{
  "d_expert": 320,
  "hidden_act": "squared_relu",
  "moe_layers": [0, 1, 2, 3, 4, 5, 6, 7],
  "router_score": "sigmoid",
  "balance_loss": 0.000371,
  "balance_bias": true,
  "scale_expert_input": true,
  "init_std_router": 0.0328,
  "max_steps": 7953
}
Below are experts of layer 5 (counted from 0) of a mixture-of-experts language model. Rows are named router (the router's row for the expert), up (a neuron's input weights, with its number) and show model dimensions 0-191. Each number is 128 + 24 x the weight over its row's rms, rounded and kept within 0 to 255. Numbers have three digits each.
After each expert's rows: a language model's description of what the expert responds to. This comes from a sample of Wikipedia text that the model never trained on.

# expert 10
router:096149137154152115125094087104148114143106149133144116133129103093148115128122123153119115158095146102103124143131162130119134127067099144143110158131125133091128102113095176124115141111094121131184161100160153148147171108146148122156113125122098123110160168140103157115144179118128162152137121160152122154159131096106129120122128108137109146139153112193110126136128119121149105163094160124116144120099102102122113078119117150160104171126173132146092140125133114066129113146150138156151157120096108172156158141147084162146138108149107135155117180121170146095088105152104133119
up1:099134119123156090141170125119107097143164170122093098120085147162111135098132124146163177158108123081137153130088139149117141096146108143150165099153136077118095154097158119107106124147093118159127125170131075141082110115151121115129131111099162116143151110124129106147131158154089112107074146167108127148151115143134164150113128131108098150138163111112139095104138129079119099168104126178108125155121126106096107108144113155146138111160109123090174135195155144130133156096138145128176147103111145122152140121113147150131127142110126128095125105147141111110127124098101129139
up2:128139131178126068143161160184107122112116141127115127141155107113126142115079125165085153140075161113122156105113183158136151144106129118149159131093134123092113126117125158092145132135077106101134140149118108156138153117163106114079127135151130132156126155065142136111129124105106128108097128103145151148120144116120103119120105121092167152150116117146117168116158145131131113138154106106133162165096162126152122133099116153165167140112137116121135120175112145124140071115136142162112109113111127114162148128170150153082107108117155150130112180135110103111133176136075121131
Pipe characters and semicolons separating cells in tables, especially header rows, plus small standalone numbers like 1, 2, 3rd.

# expert 2
router:106104124155147133153141095146093170127118159148129133149163158080112153131131134146128134130120154106152121111103080150145119111149150107182131142116132114111155130126136097141112088099072090132131132152146100090130086113121151129168151105128123127120132133161147137127109127097126134117199107147106141153188125108154140149158102141142156146108093116102158143115097154153127144104148170130166152123102137141108072116120085162126135134159094115135116109142096147094082126143154104122158142114134115132134134076180140167135107113133159105159104111178125146103098109157128125081
up1:127144141118166161127136109094117138119111146133119141100122082127084134140128111155147155156130118133136142118090137138133147113156130084090134110146133192117129112151167148131132188096142132134162150146138151117128149065142163100124126132145168121098153108132150093079111133108098120124115131117187144162141087119101125140089110154144153149107112094135126137143146097189146136098128105107157174102120096137129142113090144149117099116119139130154073123142096129099123107110159111112168152131161155153136120107136135134143091146143193106125149124175144102079164126142129138107
up2:148093137121097125131102163156142134092149146117139150141152151164150128116116124151122110109132144120112189095149061137119118138128142144141166144144134144114151141094156115118107169149094148127109123108114085120122129143107099128092113101138163161132110122085144108161146118158102098138125107142182137126197118160124140127127128153060123077131096108123139091124165145113148125104127105111138137137106104102106129092111155129116152161142106130136072176184128141127152122102082130128137118133117124134179093113125127157139127122116147167119080103144185133117085112115113123144
Digit chunks, minus and plus signs, currency symbols inside numbers in tables and measurements, such as 1,429 m, 68.90%, $, ±.

# expert 12
router:152155135152124095099169121113091085165172152147127098143104156123110116131138096118106060110118152102099151136105133141125113131112098153161144125139171127119151135147105112114155113112129125110125158107144172138110129120108148161129158134119110109145112131136133125096156152091154083120185114143141115179125143122127110106086074132105108103142136144123145114125152097119127099174140106106130117128092119133106159126118110144129170151151116081100074132159079129118125074115115109145135097142176163113095116174092124158104094145144162136121171099150161129123128112105113104140
up1:133132156161083108089145138115135153121127130126150139149159108151130141163101102155108125171110129121131136108147111144121165090103146130100169181137177137130148119092144122156105133144117111153080154155106132116167102124132170125096125148136091186127139155123117121131171109107138112152116146127131090147107124134153184137110078118119178096150149110159099174126107166177139116129156127117136160125148170110122146139169139158139150132139148082157116107113115117158114114128067135076128116150147120130163137165149152149126122106119152123132103115101163143136165121128170098142
up2:119116116117165135124090165144146118106081105131115127060154146096133160101141162135141132109106144103105114126112128140120123097126135133099140142122128127157106151148114119138095130133141137146074163122118107150171115167149131100172131119082137090141127099141104104133141106152139106094126179134148126152159118121132080094158168143123097111161159131147132162159122126141111156096134081165162105089113106147114066124119131129140154142103136162099194125121145151153114112119172116190128105141135121080132135139121117138133142147072145106147102138150096097121139083125120132110
Articles and possessive determiners starting noun phrases, mostly the, a, The, his, its, often after prepositions or sentence starts.

# expert 0
router:145105129149117127131145149116140169124130164149176145094131179109119108145139126176105092124118121103119173153082137107131110176097100148145126110154096101110147127162116145120097145120119114083114094124147158136092161144104148081155104147095086161138145138161159080131131123119163119135177140168101125153126140137152126098112138125127145112150143147121130132128143070133135114149117139180175088136119155160111072084169135126128094129130071118120123144140073141147127135146152141105113135120128126086140153103132112104122131153140108122144133178113104150077134117118148113128
up1:103122113147108111097136121099127027155151101144125135138105131147160153145134118094174114101141098120107102130141104123134170152109174099122100137172104149200159147165141128181118092111117167138087125103135139140127144130100113123142109101136154113144135158113148076106105119156158146114115129117157138105171106120102154105125143144089103144152143145135133125128163115119142147151096118130124135118169150151147160126122135133092133128116121151131121098171155127076120079113119116092141104124127110101133108128068113134141128137090116146132155144154168132134152146163154098122
up2:075138148135129155109115106121103161138152098080118150160123122122138156121122147174123143090147106163134165144170129103161112130130160143144117167110066134122102146140142124113122159186130094154129073156134154138153127129101112127145122129124056160148154159125142149097133113105107114083146120106117131159159103106134131138138187135099092164143112166131163135081138124178133122109146110143149161170194130130131109124142139137130136127141118113145118153109132157108118165124118118146148128135134120135102139114132133126130108129105154164108135145169154204096110111153130112142
Capital letters, acronyms and country or organization names in sports honors lists and results tables, such as USA, Championships, Sweden, FIVB.

# expert 16
router:138144141088111117089138108079096139170146185124139115111186140146141134153146155152160134104117144115129137096104162117134115136131090072118132109151156109108097121147117153145164091134161109110148166106104120105170160143131128120142130157117101126131126144114193090112105122146113090134134141125143142123146118097146154088085110115105085119166115144187135115182141150150138172083124131113114148138102121146146117130104148119112168124155128069114105147159123127128094117134139138164153098150170132133060158176112122107100126141136145116136126135126104126112112140117138126108
up1:118144110094110163172118119128139088131117140123111143156173097170129108101161152088154095138152161103158146105097130134123160145144126085093114088163117129114088121143143105127119145108149127147143155175141137138113137173137096135145151138114136119114097152146126087102137083124107124143117151067101133131153138148128117079088148107096133148137117134099106133123157157103082151102133134115126098126123160138134078109125105140117126136128154122117096137143148096088135161164127157120087128112074161115166120143106130149156127096149118087158122142113145193116109086138106115172
up2:127087123136116130134125154122136138093114088127126155161132134120118161128110133112133119128078140125128143106132132131122147085178162110109115097112120158111135119132177118112149107123192153150081148122119109097130126127119099109127138109119062142144097159153174160131115174174124128095175154158132158122168139143133155120148101161135154101153119101132143134144097121134149129158133110190151152114142098097119153118117141162095134154149124106138085102149101123106179103095127105079160092119158109127174069116159097149136136120092115094124104150123110118112142127107117108109
Commas after a place or name before further detail, such as Prahova County, Romania, plus taxonomic endings like -idae, -ensis.

# expert 8
router:140130111146119121173172075115139163117100159145114126087145087124134123148097093114106165103134135107124161144136125134113151151142141106115167176160131080149105122095152118120127118121140147115123106081115118133126116109131127083091135150164142146135125094137108103126094148117168151093152127126174110171141183115160116085133147099153123094092130141146132120116121104098091088082106118127152086109132139110095080131149128134122116157132156120104147131172138128139089124175146147158180151146137139139130092147122138114118090121133140105144140088074123114130110088122082136132
up1:145125157119140223133164117119155138121130092102140127087109099105163123099071119102173136169153113178073120160141121114135138131148130160113151103115147136152120152162112145106093109140147115140136165161131153117122141098125159107109116111156139131129095084136132110190118179135168099128101120111113087159132113108138075133111144155113135154117132134136130118083131129096127111110114176116092124084136090153147154117116130125114121156147110120126125148113125128115097135104108095159153149134104122167133137132132154144164094128108106162128180123120099134094140113155115153125
up2:154125158164129154171160120146110151138126150109130109129157135131112165082168122103169100091153154132105113147127084120138117126167048107105116145164155127156092125089127107145124137139149174109171146145136111153125112129115145128128158119151098150122133146110107112155142161141145142083141132125134136149152103129153128125132123147143135158120120161146195132106102101118110161164143135076128101124123126109119173132151141126153160124141118109167087124106074116112123135117110132134133129156080099110087076096126112118132098131082124072157117154113165102149121140162157134132
Line-starting hyphens in infobox lists and table dividers, plus role nouns like director, footballer, genus, species.

# expert 11
router:164154157143115135087142131104097141135106099097161137163131140126121110114149131092128122150147132072095154125132124180118091163131131108109137102138112137089126140126129099145105129127168104079142142119118076107100108104111143137130152141101161156111133151137156163126127121090168100172165112132164114125098118146076127130073111138112122103132135119116163127137114108137100133093100107135139158157096192123151114094106159106091130139128128148134094071166128137140110128158115182173130155082119107128117135124117106153121118138140165101123111132115140097141094147158153078105
up1:080078137158110147151124113090139073110146160121156174138122172140132150109113127155128109108138141093151104164123108128159108138112128132107152117140098098152145070136148110119099082135091128137107122131156127136068096124101138112119094135119109138092125160144146143142083123114130119163097182137095135153164073136111142155148155138148111127144113124093116121101129152117126115095114189098105145116084090153092151082169101132135164111120127132172136091135129149089139141156163130121131158138125141126091097116096101129090114127101131129127142087142135138099138127129145112123
up2:121159133124137112133133129158117110141107158195136110200116140123163127198104146126145172133101114109111136151089146118091132141103124141128144147125144150143149085098106088134134142121142172153071142131112121109142167162135139161077130160116118153139117140120072100128117130138122134132139144110123151181158093127091186109110135113113135134147115149070096122160072122149132169136108106145121146126153147135136104118082110143145106158126140178117167156135134125159115122129109123120133142132132140182130136129116153104136117126141150133153162128124131154122125175088145151168
Opening parentheses, hyphens, quotes and pieces of foreign or unusual names, such as Mc, Kh, Ch-ap-ala, C-th-ulhu, Rep-ub-lican.

# expert 4
router:095135121151104125110106164134098117146134162150116100179124098118143153143141121129115118116122117121109159095118078116099144150145150099170136112102110139155108152178160135128113132096162168106116127152139123129144143084103108126146113101131129134159116124099138116107152175147152126109112098154149087152139145131154107104100124103112080133105105118132102142090097094151121087167103102112149151115130132125118092111163132117076142129108117114134104116092108147138153186141157087133126118105106128107137133141173117160160136087101149105088139138120116087080094156061118091104
up1:121080140129152143153091107114095144142141120155098169096111151137149129125162094108209186134115135164119118127132154115091122101162171140129112132125128132137093072123149124124164121140108105127139134181155159122108139128106132116115138088120135109116150124111087153170135140089094131128121162141138157129111139136116113111106152132075114131135110109143139169161100123107157091140120111138113109083147107127111111071097116135094113095132136103098089114138123174079135121103167125145086183165144121142138097127134075157132130131071114143123140114136127137122128114117144126130
up2:109177142180151099116111120102090090120155141146136143119133093135147096120176137123112112132079143128144125124087079137128115150116075103141120097123139084160165150117120162153166098121137102130140102127127182093106147165129132149161146137125131130182126100096151140114128152148133103132063146146119092101128137168141155120107175127115114123142141070094146147116108117125138134132131141121153124150116116131126097129143061123151122102123156148097130104129131073132115136106126166099089120114083146129152127177127107112117094151152125169153130124125161154145139124095133157115
Word pieces inside German, Scandinavian and other European surnames and words, such as Nietzsche, Grünigen, von, ä, -kov.

# expert 3
router:120143126125144123108122116114144100107141129106126128121146131134125138123138133103123120125136186132132140146141050122111159123167159113130130124147109105164180110119117123110123088099122130131084106125110130148142118157152126168103123150122113097167113149099127098092095118127159137117157075111166125156123153126124161097115141176144076117160102120115135157084132167180084118080119155116106150107089159129144140101128095152090153145141119113162135112091144114103110076149123098147151102153127117116176152126123130168171112152135131114136134072120161153133138121133081079123
up1:107079118151144133107139118130129185118113161148140116113164103097180100117106086135125145129153111119123147102135145118140100130122170159117132155122149114142125150068120089129134110107103138130125106124106166134138114110165072130096152117122134117125124126144112108125114103205127097129188157138151110119164132139091135116143162103124138122137119131123154099127127118146100105158175135103163096124120142126109126143135128138112117116163124098145095157130128097115125120081109088169114130156107115109187074135125099096161093182121103104114105126144143108173130098135138069152
up2:140131125213095117134107089110122127097090149111149140160152098133097145109125115134142102141102120141125143123203141153154145132131135119151142109142102154128145144130139118082132153134151124123107123184141093157134159089129129124158149115137144155112128142141121128095143080132152125100123157117139181120105183101124096135139097101164120120133166090126129127155118095161117115107159136139183131093179140094160126135120135181166111131156098138121114137133074144105146156136138112142162132106132152135136101147131133151124119142111169088143138148130139150139068131081114144158
Connectives and modals joining phrases or ranges, such as and, to, or, but, than, would, plus month names in dates.

# expert 15
router:112099113136160095125152102116101161147129119129107130140141096152100160137107119154111116136165113145105165140107129098114154180152119101168144163118141111123106119125163154132158143104078140081122161153149127107151135144116077117103140148116096105113108133088088120118124148091118094154116124104107139118139132114114153088112133151097142093112168169109118123120110104145120145127095067184147085144082106139079100090153075117128158138168108133132162145104108110145106164130140146131107145179126181140135129133149145153156124143150131149136133125084099122146155100115147137123
up1:124142087111158112151157137165146093122127162135148112130085109104146155154162121121143122122133121101134117126148135136118156101159112140164121149114133121119111085129147138133123147130110122124124109144177135118105125120137128143101115116135110113166159105126132172129095122107101194129190118142120142128107117151133127134108117124169075113087137142115144119103080125154114104106128142134127172119160116120153129068154111116163127151070155111115155102135077108116142148115110114125093120085122068127118099107130112092133125178141140050099140153104159145150156100149092147081
up2:136132137132120118142113124134094164130165138167135194121117089114111100078134114147144144110140130147127127163127124166085119160163101086113144165106078114172108118130112167174154145147164134134137147087150079125161084131155156166140100150142111147159158136107120152092137187102119125167128130156132129146140105115125132090150095169172123120116124097128155148167123143079138098125148090115135157107147119107123172145098154105121160137153129150089138125103104105119103125121122095112127152126120116160118147147138124117156111171125141145138152097162112122103124146082143111121
Suffixes ending words, such as -ion, -ing, -s, -ate, often in organization names like Aviation Administration, and nouns like Arts, Sports, Health.

# expert 19
router:117146133141138111088143129123077133142144121144147122152170146158140138148072128148103143124124136146102121114144101108114159083130160139101131115100127134137126145133159123111112170122158114132136138150099119117123145144122121158132099115110123112148131150157116166120115142145133146099155159071135156189131124136125129117136186172092175133153141157128132134138136108090116101123131111135134163133089125138191158056138118185094118108161129138140122083155110149138088099136160065105136146108128166110137154087105106132161166102159134147119128134110146117106140181101099112141
up0:132123117173091131112144173166108105135161110122131138133147164127162103118118102147154099083134110105083127141090156166117131152182155134130113110185157142147105153121099125146116116148146165109140124134120120114118119135120101125152139103151119114072155164109131132142221138142180126191128155129119135117127125096135139147146152096132089130129173123102138171128120097143125132131193131152125163146145164114096092132148153154124129098137129101160120162109118141179135142108153147110112146098142146101127144118105124144128187101146139129117116114106128112121101148144153114112
up1:177124115119142105078134128135135099099065130133153146160137122129150142145083165172122081096150093127155146136125127142164119182137104120143149098133131103138146108123128134147149120122157142149144151122114156150118060152115128129095144132128111139083165115132151140107166190111151115096129121144139118148130141155129071124116139124136134135100125146131132135119085134102147103136151131124139112136097131133169140077106135163142087154100098142072123104170094117126119102127192115154096116101118152158096117141134100134137173132144120135128123150116164159080112150109168152134
Verbs and their inflections in narrative, such as is, was, has, -ed in rush-ed, jump-ed, moved, worked, announced.

# expert 13
router:130156144128154153095114113131134145098116144115115104134126143129114121102088129105166119144127162102114118168150129085096141134152135150143101118126190092097082119128137083134141141132093122125140107088118123136142109090122162126115165083149125145098122152151171097107109133137163132129162135121136129120118169140114099121102153139067086119086171159135149164155136070089127145107135115124159134131116105099130153122122100130126136096115137094113075090137089142137099122121130126110113154139150141116155134115124105105162152080116127083184130131160170118080125144121141115072
up1:122120133140121121100160103142117107088128118126125131135094113116168116117132150165115143091094175141083111154160113135114140111094133143131145118081135109140088096164159148144126125115099135081123135156097167133135166099111158122147152164121099107170113105118106096114171133104138099140139149159149139133154132127155138114111127156128125141137118182136072121103150135099089112126169142088162133110175121075118100132151113125141111109096138114098140119119132128146142096122115128177135153193123153151130098125149056183090135118124117132091129133083131101114152104123120146109
up2:117119132155106160109107104115154095124098132175124171118110157080113119166149115121203080103158115135109104134131128103150116129118153111121140148128114117095143151151147170114151099111150139132180081144117127153133116144161170112132077140156127172130130127101113086140155131082139146137137162137153096144155126172100133122118101150109161145120146169155143133107111138127115114112121132130149127124136113136149137095150092107140057116128118084143120140120157149149128102111203113104103118178121103144151156124099118110130115145186147157099131124111159127146169136130132130141
Periods, closing quotes, question and exclamation marks ending sentences, decimal points in tables, and common first names such as John, William.

# expert 17
router:170141096146155092126128113126126172172114168097140123142152113120152130136122131142099101148126123137109115120118146161160115173109147099137111127146098160118143099158114127150089132137158147144170136126126127161119098100101104153109172147160137120138153122152177122139150134086142167115111135089146118131120154156095146132118099166085157143095106120126102086148149106136129153111113155125129118120104167083160130090128130118142143124105133108171111101138136107109093114092101110122100073148149109158109123092138122132129161142110106123159152086079114150072170119081148149081
up0:135126129149136136105103128137118090112123151139159157168126153135096169133053141102132132156122124180093182147141138112131154160145135138137136122093148128173122090121100162117118130130099174174142128125110142140126132113143166104132139183154167096082121131129114124137127144101151064172168136147121149134136170145095151132114132095103101140116134139101153158115169096105091133145130126158153143144129136087141151109103112138119084112111128138148134092118140109115125082102077143109160086125130175143098138128101143098151115131143124153146131143107142105150182139111143139101
up1:124089115086121137161163101125156118099142114134112146152125142113145100116132142121106092108127154175139116108123118104081160155096130128082130114122103127153130161105156126178130153106148166138145103135118112124101130137101086134153196123113135100098139132108124135144156100136140123131126147143169139084131124137103119110145158100118123148158114130130150142143159081126142158148161090078085113162133159115155121093082133183103097104177130118107109156165088133132114114103125105126145105120138120111117148155119105085173161112160144116111103094108109146115118120136118074079
Equals signs and paragraph breaks around wiki section headings such as == Release history ==, plus opening word pieces like ph, su, app.

# expert 9
router:107184129118132103098152066095135095140101141146148145123133140147116108160140118174147153129145168128067144089085142106114125110171138114128156090188123090168140128117124084161101140094107133098095129099120158133098114116131114121120137122090093103148107123099172128108124123114122131074106116084112103125128139096145115124127124135136153111117139168140175118108130123139125118122117117127106098149130084082133085144136086178149152136148138125102124057144115110105097118122135085142128088116119152119114137152156117131135122168139149137105166113143145100104156118129121104124
up1:134162150114174130127106083116144133092151112145114202141155133114135083105122118133130138144145162139145126116132126124169144140120107111078138122114139130102127141170138076150090094059117129132114104157174096108111113109090150120161129134103095127123127125138125101117109146151108143091128131105109123164151134137157143156168147091088141141144164147125129138092109111146171128097142115165133098148111100110128126114121068143099124152141132111112157124129142166138106100135120131098100147122134106123132136138117085101121133189142075143133126143067102098159152105083156107120
up2:148128111098094122208103116177115167157107143076122104155137133153117170083143133099148180102079127134130134135135138136143151099146161130109106119148158129130119124108163133145145118122157099132099129116135157145185125163106115122118141118132167121107117114128115179151147106116138145160099126127177142149114113122104171118117135093105157148111102148159105173101092097138124121136152140120155169108126175102125110102116156109150142115140108125121118139109150090159153134164119099149149163145134092208132079143127155120120115138140138092115141135141123139114127112168138101143
Adjectives, numerals and quantifiers before nouns, such as several, many, British, first, two, and nationality endings like Palestini-an, Caribbe-an.

# expert 5
router:143159145143146171108113107107100168147115126178138155157173105118120185092139161131124147117159121167131109115138117108122132164151163093127122148107177109111107107117081147136154143132108131120114127073093136111068155112105169122142123127113090130102153125101148138111159134129124110101118140116170167126105162153107161154142139141105064150141117135122101146123156177145156159165146142119137124160110119132120134082118165153131114124143138109142147120097147129136114097114093111071177138126140156110108141109130121167133114101142150131128177148124110115098133152116068128125
up1:140148131163154133184125106154123146155145089155102101126127137111113107127154131136123134097140142138138154113123071131143120159125121104160122086157132176116120122147181125112159142123104069162171143113166160104159169111093122103129124155136094104128100154114131140111141108119134167155058141129124071140126133111103156121123107103153096116107068149158112146156096154140119096080069119151156120130137160093150171145136129151150127142119116159140141157129118159140113126133120123142128114130145141138149124150112071125088091126119160107131102166152115134136122087118117120149
up2:100150168110133154146073145132112130122100117160113109083135112147149101104155106154117122102113141155125087147131110171119106151164111167102084123123130116132129157123095161121129116172132141161134108130105120123127148152117102113118119139155104079170120148162118118106106171088196107132106151130146113153097133107112154132124120167159143122088119145049153102088156129126143163153084141116109111136132149118104110108144129128111179139119151136123134116086182148122113137127115163121145175126100143138131143124161101113155093093135152119163149133128139092146137107108092145159
Inner syllable fragments of split words, such as ne in intercon-ne-ctions, din in pen-din-g, ali in batt-ali-on; also pronouns he, they, you.

# expert 6
router:136143153104156072091134134101114116160123150129159145101168131104128125185107101120126184151097158170125135147123106134132127135132077136121152144102108156107170148124149117124120154122103140112144122132124111134160154124139148125131150083087090100118169117177109152100124152137144131118135111096109130175116132164137115119126134101154140113145143158112107148140173112132116107105134143077121147144126130120161117077100142128104131151148102116146082121157095118165113119125139072136128100147125200122160146125081109112137133128131107074169148096133124121097135087106084098119
up1:165138084132174115169130153108124145143134109140125139114100126100137122136156144142150121163113106103092130137096150117177110111134124182113112108119141129179106152142143138109125133118098125151148160111117136144112146120094146105127105085132160134120182083114116107102058118119106088121135111149118103146142135124106157133166129153105155168159128137094138108118136080140114110131114133101148169125153155151135099157109117132087118157107115127139091136132159097093142102126197123147133141156138139158108096118126150129125083123106154141167121118122184150125103174152096187100
up2:159109139118109136146153135093155104147157139132119122091163087151120155127179147101151105158090135150081128116140142138135132102082117113154127153095099140098130102121114176125101120156153117132146152144147096093112130079148087103128100128097143116096129141133108154158124093133112137137115101144110155117128123126121140126079113132141089148153146172128118111143111165075160175167123159163141136142115118091109109136151123140160186152144109114150150086144158127147154111132117140114119124117143139123092120114071132152113146130074169138087146101137160097134130118125167133069
Prepositions and linking words after a noun or verb in narrative prose, such as of, for, in, during, against.

# expert 1
router:165153144115102124187113119132129149150082171084118141110145099122102175121124089160124108142139171117131124134124131152124101087097128106117117137170099143118148159150132147135139080178125143137165100170153175162118158133106150122080096121128136137101060122129127141125167124089125121119129125137086119104165137117111175113120163123085133102102148137144132125103151120127100086146105132154126167130107144082133110102151133141124154103115112128157115118126132121141089114129140118150154131125136113138082114142120103154122118092165134106157131100154116130098171129142077087079
up1:207130134114114180142111143130085132142128159129104140095126134092155141055081155099137150126109159133110156132086138120146160143126134157136087086122125125128089164086089096170118142137153092103133143086152152094152151114121114104131127130100094137110111134091099114102124101130125120124146072152161135115134120115128123129117154112162137104133123121164163149129093100116157098143164125099121107109155147149135136114113120139138151092155134146094094088128120122142127124163113105126146092139103138088127109100141106169122160145157128130128157146119133126094150104138102108187
up2:109089138124110074152143125161122140130142138163121147075133115154135141147125118138139139097129109151152118122137149112165139136066114120160142176104139105137118120153127134066118144118162133083136103134139120121120148116149126113169159104112113085099107162101168154123114175155102167106161107141118160120109106119146120163111127131069114126123127123139125114138127141155106090094133125143120151118111145129127100133114087081142138131161098119156159163138114098106123169147099135143169148159164126157170118144115136118114205126146074176147143095119146124137094100130148127157
Opening fragments of split words, often consonant clusters such as p, cl, st, fr, res, as in fr-ont, c-ritically, dep-ots.

# expert 7
router:135116115095138098133107134117082133110114136102173145149148112166146150111102124178133088151135115132091126126181150086079191098124135128132136149093138113134135137146148119121120129116137135143133143149124151128140095114095094130140156121084081095159183111112155108134158144076122116125133140142156143121132149155136095115123141179162150118107168111157146133096110121116110111137143143103128146113080154125094097110176132136103132118140131108124162137164157100085123144131148121113137145088145140106071145109152090190148109143132125104125098157178100144104131167142127116149
up0:111096150097132129173129155119109128172123082140128115143136112153167109143144143120127149117135123143136158145107115146158108119117149103170121126159144151136094132147155114131096121102140118146122102094115138106127137136150125056134156134131072074137125110142122038137144166090115127156187158129160099135141127080166136120132137131132152153118119134125117116172125136123110107147106083118087122127142175158112129133131120118088117133163125071128153097122096115147122114110140113107170100133137097096100132097100119131152070108140153139112096154110118171142138122088113144159
up1:117088153096141117120101129199116121169140135132126154119137134172144164135176133108127133116106125111178132194152125152131134122122112153142126128167165105118140138140128113160121143086131123119169116079112156179120146176115135112140148154124146146125144112133110176128193143133126113108104119114113109143123111152168096095125165133122121098121119138120128096100192125154121113126133132117108162148118164074145148101121107133125150126169157168113156115138140105125100168136114135136112148139147147144149143091101080114135145121115093134115084097129119150172168104103126086101
Common nouns right after the, a or his, especially time and event words such as years, season, war, days, speed, song.

# expert 14
router:152153140137154149129160141111103142130125151151182087094148125156152131123123127139148156172175105156128150126095093112135110205145124083127131123116160118126154131132155170148164144142121127174193139118149132117143156114146126135122124093152111144131139161134141142123156162129132129111170084129107146143098165130159146110134163142133164105128152085114135116097166130143140154129131121138116094150138139127142093131146162146135099138099187094119061119099116128142132097143169130109099085132169124095155108134139144106169116120110101140104101139088152114141100125144134108088
up1:132146118087080112170089088161113117083114095127154125145131111144193109110129133114114098113118166098118144160121134105161140124102127149129094133140158139125125118185136141116133152132136132133139128133125165105123101131133100144155154131110131149100100133105124143155146142109171103103208114105171101088145187147157123087131135137085137122110137112121124149138156128136102084088141117143153139145154146078153126117179125128127142074115171162141114138135160121131101132137103110122114115132178170132158129143119095128156063126152122126117123116118111108152124129137179110124
up2:089130130159136115146164105085091079153115087152118103130096153171117124149094153130166154109102118151122129101128152105136158157142157128095081108125128146114087106143154142088137114132108117110137119079101111119150107175102114137110144136158127147160091139133147153150153079096113123105053168074139110079121139095124140135126154147100109119146117130126153117153139149112186106100118151152155142159115116115104087102121136108159162150141125148098177138121118154119142111124131116107120154118109106127108128094145123140089157115132153131129137126117188145145125095129125156111
Word pieces inside Spanish, Portuguese, Italian and other non-English personal and place names, such as Román, Gonzalo, San, José.

# expert 18
router:142083155121121159135144081141090151158145104177138116115092075116120134143131073111143138145126164132134171126146129155116177118103141088161124160138127136128108096159137098122148126152112128146150149076145134173137147134151110135121166139109088177128111138121111114096157133092100127158139118137139121159108099143115164147111131134097117119096109175114124144077139113165104089109124100092122105148120107123147134121089107093153156137159092157136138077104134172104107150150093103105182123123123140177134109148125130121125110142110139131127101146115117140102124117114078093158
up1:113100150107111185117176142144142151109141168109128105133132161083105183106117135133126167138107116085110127120122113170106146149146116109147138169108124117102121058132144136110112141125073131108141132131114098122082135132138127160107137152124120134156102137142119179139155136103159121131116138101148140109135146104117142115105091076071134113119138131058119117126139191142147092124163149127149145125154116144133157115147109133153123167124144058146139108146118122104122141109137093139136120190160069153118138128099130121108159139139129103140127139105155167106110144128094138133
up2:144098134134102164139159122102142127148135141143101162132114150128109112132119127136126113086164169100128131116145096130159143179105163154115093148148105128147078126154154122145123131130126086076139146131101114166101143154130119159140137119077103174106134135153098153134110113113148122112135168097089156124151101120105139157137099084123160125126145111142117106140137178089158130098102103117141136130140107143127153121136107129124173134162140082084147107137190135093145096130110151137145163143180100151079150147115117168125129123132098106127105107119113129149136072148148152071
Middle word pieces ending in consonant clusters within longer English words, such as Repres-ent-ative, require-ment, simult-aneous, Candidate.